{
  "n_experts": 8,
  "moe_layers": [0, 1, 2, 3, 4, 5, 6, 7, 8, 9, 10, 11, 12, 13],
  "balance_loss": 0.0105,
  "beta2": 0.99,
  "batch_tokens": [32768, 65536],
  "train_tokens": 603100000
}
Below are experts of layer 9 (counted from 0) of a mixture-of-experts language model. Rows are named router (the router's row for the expert), gate (a neuron's input weights, with its number), up (a neuron's input weights, with its number) and show model dimensions 0-95. Each number is 500 + 40 x the weight over its row's rms, rounded and kept within 0 to 999. Numbers have three digits each.
Before each expert's rows: "gets" lists some tokens that make up at least twice as much of what it gets as of all text. This comes from a sample of Wikipedia text that the model never trained on. Tokens count by the router's weight.

# expert 7
gets: ".", " |", "\n\n", ")", " |  |", "\""
router:473474476479606550480378531423580591515547517536482474549484478510520507531509494510519494517479488511426524492461561503482487513531498536496511509463392442524480451522500531464487527476447552427559463508501510487523442493515483510492493436486488419435483522477494469468433494494450475441
gate16:575517508481441436472534482483459557497564516493511546532549496497615543592506456447472476518587464537474490481472466468484454503461536516477502517467511454471479429513486522519584507441464503505522465502462528499530467456533533578489538486483474566573539426487443489482495475503516508590
up16:502496458460504520512523442502531474479379499518484511505556474479483519474519483547531518567523659502512490494525529487469528502499479572456482483534465533508456511522475583508508534446501471486489538466456512521443506531528392450531547599504461490517499526488509508565389502478501478504
gate17:465473525466541444527480480464536492475501456539432578510480530494503532514506482497444412479527538502455517481475472467478487443540495528518552377492550426521474472522457566461458529451478555477608512410505495536507522461531512440507511434569537538502437453531495531460483494483545509497
up17:524481524498515493422516536545508425562509485449493417509501452457500508491496584507548520471579511501495483497446529500513550455498443450534499575498424465417540592511547550489591545483484420519509525468449585492510498502514503546497460559485526498490462503518577516566514489498521523492
gate18:473556567433569461571537496504492545423441464493472442476503458542557517402512447509512496548516490503434463490520480488485521548472482469497491497488574509540586531500413506477483488482500537505416489570511521437507495500506493518414441561506487553494546491531432465485466463495465458481
up18:479471534550411513514521498490497553515514534598529505529576491468490474547502508400509408478496500525509511532517542484459536562564505534472511493443444493504485413540527493538495521498513483529437549471500505517462491483524474505517557479485491539513521340489504540412542535455510518489
gate19:540478525508554573478416446524462499458514475479541495498449484494464411526434525436499514509425537447476544491449539514518481481524535483554441484558438476495502548556515526516509508475461515488463451577470445477491483555456444541545445459486482519515368476471476474506499477556503459453
up19:591580489505471545511489554524468474576504569525459554515457462495487462470466534476468527541516469529547496469503576448522462505562568504388517466452446505548546580502582466528498523488456510514526479539511532484502471499574520490460485526494493476561439510581495535532542491544455509506
gate20:469450419488508488457446544457477533450569502524530548425460506457465445492537556490505508513496556459475491519465424498416503457486533527400438469534476507483526548519464526481451513433447524480526502486525525472521535502441539589502555575443493504535496453524492548495436510539533442471
up20:472525515464478514480478567531518503484425507524438557456432486509424395463548501506497508478494575493483463442499521500522452557506509517501514425522524501575549541516505479447567498453393487564438494482453466498506453499487542467498486545530565496450507466510465481480432555532449543446
gate21:492522469424527511456421473452453524531536554444460489482543522552518467454510386536480470473413449450532503495518552460474503464482494497478483489516538494539481531520440468531457492526464491466477523542549532460523534416468464515539522488567493534509473493563542423447572421549469483461
up21:468516463456543538500489508465566597528498543542495423440568539521451488392544494487504558470433483480467477509459534483519495465528475498513526426523570442515521467518440454525478500479501515461442505518517525503478530467465450463480526486573528570418486519566510502438506485447566498447
gate22:502509530492562467459482503481527562510531468494525454647487511509500478510532475482462605471452493543413437510513482500457546533462531573520574493478477494469517576382529570483509493515537491456534490465540492500535516452492438501489472504515506509501437467440492479453454501469473502553
up22:438393459469528541500447468524483542465493517503531470384480519626541508490500524464458427511549504476490510551491503488453459488446502545518524538435541476421478565543504489537495489445517495538439485456428465516472523499519464513537588511499513537547480551531505449487496463486479460493
gate23:533465425502478459422504523453589499555512514556456602587547521470529457438517488506508496454486516482507467477523510469489506451543440523584481447463481414567477537479540493534499493460447545409533467503501518467476509461476541510503463483515505459425477588544479512496510508533515469472
up23:538482462496448470543566558561503492504546467413564514403504548515442458576505508523486573478550451473460509538500509550500486452513490493483483487478509550523486541464476454544597491541475515488460514550544482521458508444427478449455526523424496552496467534524542550506553467544535455546
gate24:510467533469428558507521483494515486531474466554480470534569577500510494565453479473453507497530487481466524496436580570519540506468518484546429495495429429452561579510471510453548460458447488533498464530553479509462491417480508424536517463453538507415486433446529495503490526507478527451
up24:533429541483502461457508496484552564442526523568501499451572530499609516457456494513513548534464465510521551563579436514493489499491530434463502486548444510466522477431524510443578439472480503495446506463471500503526540561495546555442482537520480591532477439534453494529485493470481467483
gate25:467452518526519573447486450479458556530555487488487513488449503450557477508514490528565485475586538529515571486530556499528421479508506469565486510520536518441528500441489494441430466487486498471520451518450536519546494482528575529603507463555541515439487459491530553553466482580528446452
up25:549527459503490479494441521498446456472548494498525511552526459536467481564493494506481512470519553506490507507539464520500496493540545487518484536511551497525532484505449419509460489539503505419544489471508438437575467351433511523533480524500542420477523510496515438462521496453645522484
gate26:554534480484521515449475502481499494503471585599599530541485503478555500538485483463548493546604471556525539495499557491453425545460476453485579477528479556502475441514541511492501513500531493472581483590519487518457476551553431554501493520501533496503485581445512490518493474496440530523
up26:549496544531456498469448469490571526536521467546511512592463500553571495517488502436419535499515488491503418522512600383443515462508482509532494498479498487523457487529541546458475487531484496488497463528485496465486484434468554553430530518487537529543506462529379529567475489466523503474
gate27:501479606496507516503502559418499634567534473478472473531454485524527463416520561452476519420485534510447488543493541493508519500528517490530521518497492462508513489458565527494509539479485471453518455430505528525465510480507440519556483468510505457474430636509465521533482548484511533470
up27:497536508483518472546511506417433469509539532533499402526500516532482442500488521453531543526442496468512481449440523494502521477529458387535550496526487503452540620469612560472491516484487517534548461482527592509505537494536438561533528438473477501521502470506482475497457526509494557531
gate28:503450444515535490470454506491514518531482513430504503595513486505532484546491502528499550501424530542469532492450522565495554547583451530506509549554491537526528550403617560500570474566519477425545485500501566507464473426523545465558461493500483470495513507471448492485486505488480496567
up28:503532480488554480505502581560495493510532537544542536441522521472580499473422463496485468548520565441392480421477488495498530492524498523424547499524480516512530437507587489523506558491445513520487470490500557558540512521527525417426471518459543502526595470475482516505500533515585493504
gate29:540524559526579455490468404564586540518517474501426412533510492538520524509494499521525536479478509540493486509450547548511488533526498511516574587463479424502532516443527457425509468469503527443524398501453489522493564513504459526523552506506479545498517512456449465511505490445416505489
up29:454506512576597472455458474505540583553466433494559522502496506542497516500550476497546459545455393536549440539491508535479469513566418424534469422490540452479518490511518529409515527499554474439507449514466542490468540505488463543522503548501515535519440523449531480468512490507501485501
gate30:473495554413538535533463510536458506506387449523441492484506465548403504516570457547558490476539452479488554436529567525518500478489483511513526506472505490505480547550566501525545512564448500501576566494531548522529474557460503522514553453431472553459480499489556498493470526487519547569
up30:515512480495462470491517538525534418481490559398464512509552490481553471500565449514472501513428512462489510493439476476519495482458445499450545514454424419565486531516473526509501529442476453514522463444555572415471504358528451452504506513522464466543529521517511515549479515462484485498
gate31:447510509441556520507492562432500539472455463494532544564494520508496499545476468465514511470516528458492557415460596440462491524468467468475463508502440517559449559509484581580523518528495528515582555472539509500446475524593534524454570465486484498487515542567567484446496508462501511504
up31:446529534493496491502537461584474402457523589481468511437479527568431557506505486496431485476467464516421513469476509554537491501467506465477532420440478470496570504468481492465592497522506485591487511494545486456519549578465494509550491544559488480466508533521466484530533512512577512542
gate32:483434416510479525506507545425538536544506492485469476532501530535495507529502510528572482498486519458516517488443474477439498406525483528590408519502461497514481449532524523476475506412481597460536476481575480475518564532513554455462555489491460560427445575487497536519491521538517468454
up32:485476548512500461453480454463516515495495541487600495474552447566492487517424498521515518449479502453478470512543536464528511452447452473577558460554520534415538485562601537454501519519615446455453517540521488531445521533478489514527471559499550525502448515431514474495459476488503474524

# expert 6
gets: " | ", "1", " ", "–", "| ", "."
router:448514501454465487584514534460521546427450488534509534481507513521486497457468467554544585449528491451512455521485506500526525449523506493535456455494450532558528515473507459453497545453493472537530426439392534451479503490504502463525488465495522410522532492441540390508525422558459468498
gate15:513509608505485487496499499574487541482486474549543494516508469514457485577480468511562529507533451503509470511414447483510480469503594474479541456454443483547565494532491440534521453547470449487501487537521573554506572493548475422497537426530544458480420545478431491462506501493530492557
up15:520537480473475511511506459427541505427521533525459511520478514548517463503516568507463556511475518485484535529520539508465478514479459528406464379498438548506512492425527495598492443429475470521491522488522502583477413505502545452473505487481423564425486570454474480460502463512504474515
gate16:460434452501487485543524511504489573497524466506534600488458539547532540488552401507477580456552468449513547457503486426476515531556494558507542507482436492540518523539502445410416520506516466477548470478519465490494511512463573462519438457512497522500481416493520492488450480559533541528
up16:513447517533448526500509498499519492518560591467534545398515453482524564527548468559494520443515526500491493488530571550469517560553524524500522465450524487520439579483517539495484597516456465539510507511491526383530481533477487544499505467591463549509463422543474470545494468481501470530
gate17:513486500502521444437534451532470488512491564520532557499386509475514468430516484526523551441549551547473490507519507410428474485510535485559533478544485512526524543474603489512520471439466509550509527465472476452447531494444464520528452452540503467467470575582535483576552476503479519523
up17:483493541520533482499524479489476570490464566485465496506434493574513468441548518520447497493528571568525457464495488441497490436437492508480536571518470533560505584491514499460486482493550497510550519568538537428521460474466549557534525458492447461515550455492544462466510421515417593517
gate18:408420445535494460544485483529467513511516477506521513465490537541504554529517482543519506586487478490466471423540462556546559589521537499527508460466472476542399498486487436524540512510491412562527499486450536502462542463496518468476512477502576458496420497529603495472490468447510478485
up18:425472557510552507483475488528548485545488446533514469551428490460536461512506464488489477452481450492419424554501398517496533535493493557546545523445484462527439440462448560438480537448483473488480415498491502436443476514462549552498515569491573494490462442475481522489486549475477485495
gate19:490483482455497522517545527454516482498531487547502423549464467475427476532499493475547544499521492417542430553499579494572536496494541508399459562528502539590504507475437559474475545509475492541484499566497551487506495599467572437490538467473523488525489518496447516476516459577460492472
up19:540465459458506479519478454533516485506454537512534480424491502489495516510476524450484527502526465442441552507563418515483477562507581497496522359481478491522556490489563506539515488547531495470508527506524438618489519408478557468483453516535501492481539455471542502491476486492529393524
gate20:505538485476487493516521441536554581511492453555523462505456527540490477469548492453491546539504470540524551476473465468531472484493456551520457501469482520577578538548602439486483541515504458488511483487502496626508604443576482511498524438508480474432542535479587508494470491501508504536
up20:500449452502486482487476486490399427470524452511601474475485546494472519461523480551504469486480487508520467520484479488536524517531497513471564436525529487505431622524392521532488470566505509502500512567525562466531466532565520529538465528522529483432415410499455490540523491538507493480
gate21:440499441505497473470490555536493504495486471532474518529497455456568523569461439543429496556502493501500482498478513484424458497485460553550461483584449510541506565536455461552465475461513544501486473448555586446432496474437481540524533414529465445489472545538479515539435463516489487575
up21:478523510436489511586470500510496553465497497588495546557493510632475502469548503530546472549533537571531465541530493523558473522512444488521503552487466484570421495435493482485439555451459495517522514465475508431517485450520472469510469478534544456441483455462522537491526497572507447573
gate22:493460470480492532532483488480505523498486454486549548518511540517500416524517539526597487444511456491500522505573491469430537490513559480519452457494445475513486572576595505494442481490525460535470468448454596434488554491477432528508480395510556474493476508464520458485481506431563498530
up22:509492487490506462473458537568556521506453524543556572503408465505473533511512537444504554483506496563476473512498498493502481502568442515587536539517566493484530513472530500457516461504527521498486412481499449482484537517471585584472544498439510512534519566524460501454437404596513521543
gate23:488555510469482490527521497497501501476505556474517446544586522458457530577497487489492487573495429583533556525499466540556522477541477475432492460451487518587508585454419490486464471563502447522514427471481470449517479517477479496548471509490508445475428525501552495414549494580518521510
up23:505478470480501455495519501482524477489515491545524606473468485473482481514591504420516497472542532458483433520524509514521487522553446532508491486534518544572587499538545435594504496476464519464558470515499525604496472571489459510540550472450492475491537569565580496492512445499468479578
gate24:534451473423448528495531525454465481471466487556533511489396509509470529577514503522489482475476539509553558508463482493473457534454481553533419446517514538523593534477445494466550555499483485515472522422493548465438493523476440424513451557470484508474495486497387524524423466516493500485
up24:489566542526543501538499501469534462527514494577531506466545441551463543448508516549516486542483559517519515567469567473458535479525529475460475493466532504489456630411538467474490506507461487516560529461457489635501516449477584499493518501530465548519494456496473515483546519446448540487
gate25:536476472498477492495498502464509482530625525505490473506534460439397574587443449502545495477507487453435496524493436423488436478502454521481481465545510481527537513500466439530570506497527501453500446498523458517432454524478609534541469500487502541466498528470442472523445490527548456477
up25:416501506538511529501514459512471496518464497495503586484418621485515435505473545451455450512602541533501492523549464425469500475527521478557471510524502515509510505596540497490483451482545492526497487511510459491516569380473531526481509474478487445474544564510545528518548469513457497442
gate26:472492488531512479518541543507550586500443579427407495498445512508516543483511510434494609471462514548442486506489501494513508462542473501593491566470439515500506448484524497487458504443490498513473471574463425507528537506485451462472507518542515480469554449481534485541497567410508465435
up26:550518411531469470516529544476584533450504596460460492471441502552504500545476510451515538480489505518468564438546542541500483437483498411537526561495468530535549447487484500548522496554568477455501473516479494506440507560563518467538516491439452494521519444459518432510501425512507576508
gate27:480512457550501516531468517549494480501524512412503524551470543503535466443492438486407481478503500542534519456537527439453551516526501530497472474432440510523536514505458451473468510491513460614469442504507466574513438518504500460590462489510468483431549500501488469523391479568527481567
up27:384456493482449490530534416542495559439532471512528473557461476534488532487499458488529506495563434397509429499522433475430507510510451514476493459534475481524545507538482538475508558495497484464567487494480485495505522551507576473483399473497535499486429482498496572422463514523463533527
gate28:506468521505465549436495488470567553482526559516504536491458578501513506554498503523442541492509519470460508534487535466544423506465534491481434510468452453519558436545538589475547519491510499514493497533518500491458498434558445525512441558476472449504542636519477503492576439530532478436
up28:456499504506477466471512450515505485509541463419511511558494492514471434478504519502420553509579436505602556474500497456535402524555444530463500449478428455567462550495442476531454561524496486538515490480446550458495522497476513553479494431519451451492506581432554514523478512488488494472
gate29:549466460521508498521477522481452495461509525592542427524447527587482572542478485479503536498424503414506492573484543551433562469500494470475509554546527501563393529525509446499428504455510495510543532501525512533525460571545486515489489555506538523474475457511512522559527461566517450527
up29:533508516479495521501571464483484466513482503434542503524561457518548520443487473422537534541439436492531416584515523500504495554522448536416442532480527520461463602501476460467504435515528481483488514490522399542489461507503518438546497503520478514463410562439479539527498539484537479531
gate30:400494493559464479526485438536603534542530454490506516507493513507463488589521473545462564452543424502511556512470460506527524438547457503469478486446432483581504490516453476485481561469515490516471481503475512460543508479372507495468534446527457468481521454484525504483451457490436460462
up30:498450498510478506523503487479542451525510477504514488582506552505502549489574512502408532439527539490470602456535442469430529505546432504477485476512507492506440586498442493542499511516505572419517499435511451488588485503519597509530504430514424513531487520503493494470494485555436469536
gate31:493540488459522501445496545449559505452551532481506423599436480493495485474462475468570481561474457461501532525455481569448558526487531534492550561430466543516462524404474443480445498526497469488501479523487538519538518528510556492536540399561506586461533526465510462544475480518500490496
up31:562491491471517475473529527490541481507483556438424437569467523501489472461502487442496503517550423495387559475556455526538518468551403494500511544529505525486510531474487481525475483487530481481537570465418485553545505491504378513479504506520514507540441491524564483553508509487590464500

# expert 5
gets: "\n", "2", "0", " |", "3", "4"
router:489479449535522528546389470446476527461528488503546463477572483514539529547415509536417456429501496447463572496507481501481432434503468473462522553476560466469491509559486517547496525468480516425552450467426518563563553466513509562504507536498507453492488486497462492478487410492476480493
gate16:485508511450584472599469484527511472549468518518474496512462356533527468501506488502513484508484400562550509384472491479509512491546495523501593496487492506481522582553482510499458503459511484530465526429450505485525426464533506521470485474507498407478499523477529486462535475523567488479
up16:510565461465559472522571512485462512486522543512484485508447542488549505517441547439438451540532451464554493551467488534496561482561450498448460509484452506471451539473493517583447512469477590474485523545524547496509464566547496525504507532474591477575463505515458534497582431545517456525
gate17:495478449523509587476526534462491553449515519498492556485585506496536492542493514527509482457470506406514546530517502579536443532470511572499540468507483398565501516542567449494518457492491479436512505548473528581503528578551445500499485504531585560506481505478489494472529539454511524590
up17:460577507484515449480486467478511499510490404524497530536522543476610500537565462423505534484493489502565508549470478542481457473561537510494436500495545434506494495540570481559535501471459545510540543500508486512495515529488476557556512500546540501540517453432443507519377402507531500506
gate18:480451421549479404547516500495494478496530495503507488500470462483480507482438505524477479455470489537470495436523505525594537419492426547478511472515464585504480562522521550490509560440499496472507493469467481522510599552616578456437441536543460458502480453468488465513508537491493502471
up18:440514505477505440482540515480496449402455491510458521481498518505512539565498506508442488490502477484470504481481509417535483491455492442507493422436463500539516596451494513483416459532454489372468528594555579479531524487453523490520437515527534521479512503545517497485564466431509502475
gate19:543545492442514485532503511491481494462436498549531520494462556427565480522501488517509479533525453462480536434540536484519436539509523518536459457592516460504534475468437508576520536522515499417583444474400576529483476530510526472482450535555523527469529525479493463501531414439562512524
up19:460515452472507478439502448547518558519376513495462516473467483524482520487478444560492527394559532501449532520504471506576526509466479432554545522451493523526502438515514499522522474524421519541472521493555472540461549559495506500534478454402539477461497487507450448511445451557456474538
gate20:532469458524562562502424515489432516453623492511526513456516463499516472478503500542536471575500576456493474460514479498519525433527458477450440550465484569493539533497512530526474455500457487493538514438445564481566468462422415497512528455546507518521544507581470517514469483487544473540
up20:428546537454472514526492468545449518525485472520519583488451548502510554464531456465573536468469514472418428522520542483511512489500532498474477510376449524469547532432508494570459520536485452414511490523550494456512434478543482501439533457512486448538426499506526484479532501453507485577
gate21:455459471466524461521571484504482523463514576455491477519499556491508540495481514491444504510523525516555447501488489505486478444514399523532493564504508399445509513555484556450504534453397522509471487543510434487515525500516539492500511466522429519528491463511569565390470463450492464593
up21:450470488481444509488545508470517493512451454506467523496400474430492507478510476466480515549531535552496479483437592530478389522555518485496482521496510511502497631544531471488490502515498519453443530554432508451468485465532428441441483463517518449474501493528430551502457466513491509588
gate22:502520428526552467455503523458547499440489510517506427525554454511419510548467557492487439459536437431386533449493450510491496494525465537480465510477507442524470585534534470436526498487538549481550489484485558519478573512493517511517532557510489526460437497455461467448570552493484446528
up22:474515467457452473501437505566472444514476511534462446536490506492580449468606454500529506509503455544507417553506466525484486549525533514572411481517531534506530480567495525558504537478492436566453524532550498478484467588500527448575476500507515505481527504524409470580453504485507480486
gate23:521447507508497560513480519421568519472541426553466528505455487528548482456517508535461451513492516415455476462575425571505545458488495546500531535458539500501451467511490478487423448494495490526559501501513478521601467443476539462515509496452495607516450478553460446501500473438479538462
up23:493580454585539587527482491484528538522519444543545471513590425531503518596491458512426465503497576530504493481485506488539537543490509477508417528555491514448503440472485538494464441513535449517568517490467550509469577465530505506551478474472532496526506533473410537449492491509464505452
gate24:507477458574467574462503505428478477521496458469558577532464582473527499456522449445485496496458557514441491561476533510436467522544507528558503475447450539465523464515500447500547576538493611498515485496488497452405471480516502477545483446495502524419487509464518547441539533473525528498
up24:499526493584503449477448490518411395454471478519564539574550537522527500485427508465492515446504435504466452535448544515590487519489450482527503458559508436521551518534521485526544495536562552529469491492528492538513504468462486525477419520508580506473444480530470502466499464504556462568
gate25:561503503526499539488479453481465562451592450494484451514567478532475449441498477537520497474438552491542530498498450485518460418464564567459533454503543493494549489485522489456499452489518530449538449493397515504503532517539488500534475549460554526532399531486491465430492501555521405481
up25:547462477527494493416537514503537526561428464497553485544497531638529502493405508479467523549519454452493532546493527484464571558548446482457514512569508530507493508586501439495475521465475442471467443520454530489526510425475441502473518541457529495499537480526548510538538515531548453522
gate26:483506504482497553503469464435440492502473558441434429516557469474505513486499506484472519533490540507473508523514477568597474558492566530589564447549493494563468444472548454514466556587535537528517494480519516563505584499532541560500487550455556555475494490550486432513493495494455472531
up26:442504467510477498522472550568461516494517521445565539531534522451454545507555472566468517565572498536468558425447511526482434522513533503458465469509499465632501472528529528508522478487515500542559526484547487518486502509453546584516423529498554438515564529458514492437517530437496515535
gate27:510478440453521595401463533518460479484476548477505498413543525520563481484462490536471511473486480487591537473502469419507424443546446542429512494500505492541536458480450464457481538502547458493504515496547494533485554466490540570502490566531524560524527574538506569460468474533481489463
up27:536488483456481502473476471505486560399467468558528486495518505587505600499472483433444519513568498598469433521464532530498563554505517548492537497507515565516569493497489455481518570433470498465446519516478500472524452547536539496496578521472540519479404466479451496508501484453495449474
gate28:439442460478524539470464473457529520484523425501507542504495521542522471464536491453475517488414485543480580527520538481556474519512474479482500521485469552449475477573503473529508575488445539571516569514520511464573406472552563449479434540521480538546456481526513508430482396493541495484
up28:493506539504433476440457519479436539508485486447480571530448573543572583455575504519495499490547512503499499516563540511577422502548451487509478536495469425542459462468560459518478541480508514423537486545489515518476471512537522486510470546551500507519418473455440548462474433519451460471
gate29:552503518468538450560520525510492519499574453550492503523529445517461543488504513436510436522528480603577542493480501505506415446539498429514525486605503505461580441495508475509465480468538529538451431456455417553497538486516479475568513529529480517519517559474491481492472426525483479543
up29:487492491502529549571581517497493511509472547456472463461527506427463496467544482465561422494539475578475467506559442467466449424471527454511555470514507520509529535495571579555527470463532493475515545452426509500521516467580467504510507432545488454539424475467526512557467523441556504468
gate30:521498576443490518536448581482499460539533508514456482450508584480523503524507460466453556573517542500462498498508478414458522538500524441532565525518454555462496489495485534529447607570449516495441476465508462577468567435581513467529484467495504524507491493497533540552492439507459469489
up30:525524495595465403512500549495574470459500493469550486470463523396504449553491560482556530512443467480484522459479530579488530476502469501501471504518484528495545562527484479439539548557554565539453481467508562563489444506541479499525485518448481439447563473553462529536553459486486510526
gate31:556513471584495541459468505484456519404557492484509448511534432459478498547510520531459530486556458487412514430507500500517492498454455503459465551436486522505565514541499533467506492455527531428531375482493543480586573490565438472459536489499502525481503538522514541515528539455470472519
up31:518577519555567470534483471437494477524558515458519568427531518482512526553461472440538509459468522504456503533551509482525503396586509464492459513549481526495543550512474509548569523456476501504530509526497475515520487533512449513526481559439538561494482460421480554448508425470542415551
gate32:543452497498530538594442494426469485499508520466540481489517451470457569495444479596487493468451521475443523494509435495502513516523520478455466537557500421428446540491462527523466508538460453467520491445435432495572470520510390507504471469492507424491456515470466517505538537458463496559
up32:470593518490481527494539533476563519487529458515456564505463433497415431462528548430495503527508572539445436452475485518538524531449479549454473503481435507472477544408530428494504491508461485550530552548509469494502498486401497445568507498539478446531515536541539514523520483564536508485

# expert 1
gets: " and", ",", " to", " of", " in", ", and"
router:532545488544577562520460519382546543442526489466499470514504498576449510485512525510498509479439459497494478484520504500508462501454488537555503468525451413552587517505535459471542533517443544502449526456511523421453533434496473493495503462526453546478490556454469514503482401495512406489
gate1:509492505423474446466485530476493471548476522461447502480529486538523525504553483550503490482620476459468480515478537526497539438492469509570546514538482531448526521495536503344441499477469528391520475481481529495458539560473461458488550443480503540503534546522489502427500478439497484444
up1:569506511504486538425430583493513487458437517407542460448550470509489450459526523555488446445479403525489467438497506527524471526480492565515523420510502503520559435533502431499534439535447535491518513426478480447523454546562515493574505524479494519511461509490515453451466526492496465524
gate2:501455510545541418521484442428472471489461520570547534406501457486483459451478546522412523509531473495498536525452479450530540419450452483493527508538569523514561508458549501451424406501512553553522509494469395491438557485482481496533471477514499497495470479550538523510508508508469466489
up2:493448520519459461516483398511522478507472541466515463468509568508530568529508524614516434559499538532524494516521461498488540449480494466598509497491548554497470544446539475511458514542484532499520481386504499491424539480465471471504510528483534478504477502548478518468459491503646519468
gate3:513508445568542502489540479480472483469527472562503515494425530530531445434514536568507501497555481560490481519497461501543496536401490494445509436532492524432589518415524499484454543467458504442472506528502605518588519452479435512481460547455541533492491501481452484492495488452419503514
up3:497509432481526510435502419415553555440484481464503504486565528451538509476468471481477511452448497396480518437515479577460412462429532477493449511494553538566487461489538547499466500501523476487472505500553499532506510489498540490526423504534504541414553432445500493514531508488498456570
gate4:545515577593463536429452503499549577465534541491508536558447517576438491472558500526543490455469483512495488503539531454513435425503431565543487484440483484485499538511499491501443481490508553507594480481454453429477487457474507511560500534461496462481466557420474498510486445514469461490
up4:543556513556485509581348467445433471480448419512508427497486499499464526517563535498569474480493509556511518511495560563468467539505481503466459509529513485488455473528538474553537537513520531481516511524498496539406449499557478585514534468540464493536499454480507517482415506496457491518
gate5:422465509582471483544542442457445480485522490511484493528454526493505474455477461492566505558518526441459492524533562522535493521485463437590491528475462485461500606543483512508518476500449468572556495496481392491537502530507470433556483506526551456572488497496431541486514441500531558469
up5:513498483484486433569456504484518454459470444438550563468526467473456507510504507447540518451499432516512500511530489495472422514471526522535572517444444566477553565579502485478580504537528462521504439535445419466535456489504400500504473515495544503551408516490488542473569482483502505468
gate6:393419503471484456555475442506461581463430525510509544522539532476478461455511504554451486493520535462543510549506462435493516533479460493591456610491538496531511484516452498461444464527433453473491492469538434448469507468463524487535494455455448446537524508508478536497466419500496494490
up6:472550469515466478504457534551445448537469505531444471600505522498399474483469506497493524522474457523448526550451482451501556531484552491530547537495543484542404481487473508459428508487510472444478466423566529523475558517522533543526496501534515496513598469446524550575480442558476521523
gate7:447516512460499565535527573486527538494501514512493579511506555513540488551485488454549567494541497528517525474420576516474543544527424538497457508529476470540506502437489501477461565452491583547497517531521563520564480548553461528505548531457522504546440546514481590531478466521400530520
up7:478531523580560538539527510481505501479586509477528448451520464476441558538504492553510481395479515486500485427500557503421505499445462515433470567541570522521471586483532492526481451531501469511503537538472404483469543489490528535479569578497535449514509460456553524541483522464477482517
gate8:565565510497516414458445465491538445522520494430524490431506496508479439468506491477425505476531540434481524492600497448581461503562508520494573415527513491528577504478497563472551537452544505553481498487468487460518573486451434519511526491545466484515445542527468495523489435487515483526
up8:488519520463465524490406505558407507544420475577449515607439437460472531575515478469514503459397576568503476452500488527527486493482491436458529526439500517437479494515495470508467474499526471499490504517520540513478510500484589579462489547510508515477532529464497513483520513523545451466
gate9:492510578475512490481492508473507536497526477517492450485481570483481543450441482508506443469470441591545503409489532514571553505481469538556477544533523457479512536496433440486548574519536462534455513467518501420513526444436553498432566513484421521533468520501478595524518493513525524563
up9:448497462541541578493577524505479520536498488434509504489556519504464444480543522468500515504475468442527542567470564476480466492547509509508498572502562635589463466430494517543471529487546478461552496534554479524514522513517573491559475516499487464487564508509506598502528513552525501561
gate10:525556476438472490529484435426468498516553477457509454527487481578487499497504494376534552454467494489583467528444495443552458534535559491446565550538433468503513487510490520525485518540474479463498516514473512517527530535463457541507528433539557492482503622444521551522495452521451490488
up10:493470495548424403488501529494536526554497470506438515488416491480416549502460501497456512552543481475446538543526549474466539521521518428510489524508489512485427525513435484456518481541461471514496520480504485454502551511502503492469612413496480493571492562473625486494500444505540533464
gate11:493479466459439446465510524539572534497495458478507620475509479502406477487488483503476589520557461451527468514464544529581494549476503519541491511473469465476473453518487486428604516528418507556494504463546515516485528501492554462506501536500519518554557564434525454505434509530506479443
up11:591540507487480533519439489447526534540520476451465513489431472595476475470555535563523568508479536500473467458517505448473536455457544489496479481577472507531590482470473486413466596484469512501485484535490532481498517502557536456417462482496461557564516555532516442503500491572523479529
gate12:457526513531455487435585467503465489493517501584461472494517514375486499586466517496450503440458516593465477529594479535543576496492536535554460517476474446508557489424481460546453460488530507492531511509502560509501527439445518479513506490531529500493495488451453522516587477470500517535
up12:470512450458546511520457538529586510494478555551434474556523444525484519538485510470484545504436470507521426501466509503484538561523556592476496559527575531530454497490544492567466555526571505469535502496514533510506523486566401523470518478491554540494525444460391540549479471490469496514
gate13:498477460438514492437528487416527522483490526524526517514482482500464499570482517559531579458454499450461464480454481506428471510454520443508515498548512446514536473482467465517397457596443456509518523515524523514473517510555456490511580449518581526566508509429489534397496532524507451472
up13:509482501523424539545451543433535458471447521521541558496478539481513387511473528573517428424471545520441446401507478459480502573464512508520449480509466499455480471543511477549463477477530462487485515498565519492511462486521506547507539500449499501592542512513554508518521582535536446540
gate14:447521540512523499535460541499526517565555547470421425496485588459558510478396476463524519477527521500580488529539503457497467524479503461549453512474504481458527511555566478507566460469446455492457500468537531436486509435454545487555525512487473529508423497477462486504499424467540589476
up14:496500496460517555469511504512474446487540576567590527523536468463532537532533482503484437464484425506585489467428558486452517513497447527488581565500472498461538533472476482512526505493520481473528488412463500497471556514492476590543597521474491489521497475453485542477545576501425567497
gate15:609503489544505496490458468478539450409529457497557534524537435451484530498469496470458423440504492500473462535516423502448466481463444464475522461474539513543480491497519452506529453545510505516479502520475487581424471454480442621568463483478568454519511461485494431518518517534509496522
up15:444464580487501500497471504520483522461511462568440503465483510532471471515493516403479536495570453464591454547460530575515552474552490564550497521512471409453536547488494550541498514456492563592526495515539530547527592514542426519522558495488451477492507500495482512534532478500456494453
gate16:520480451492481482510490433434491513490473539506539501492495476463543516540473520451512518538498575495520532518578415545494508510444569526495519536539469552517510492557457447549457461557476413414428544468554496511501585409529457520483469451503566511441477458456466531461503552479531485524
up16:400474461562426504518552487453478470488525489505463486539470500470501512512513488412513576516517495496557545537407451484500489488515574467502505457528442522473531541517471419498452520518535532493454498570533514423587456540552515499472522483504425425562480587496457487498506495533522505484
gate17:456506476507517520472535487532478539512555507509463519528485547527550505575476461526485493515585479477453466502512537410454534442515533502485487493475482485517499543537450440457472490497517522520583474535525531533462569482545590444528513510501516576527537562501515487413560398609548487503
up17:466492521399471560466386510520428529511507570556472545488585517488469546540523506512458526507439504545486531449555487528466454484479494476571508556587500475439510509535566408511481536546556508529514497536533451545507530538518554501512500520513459547537447499484522513489512445507492463552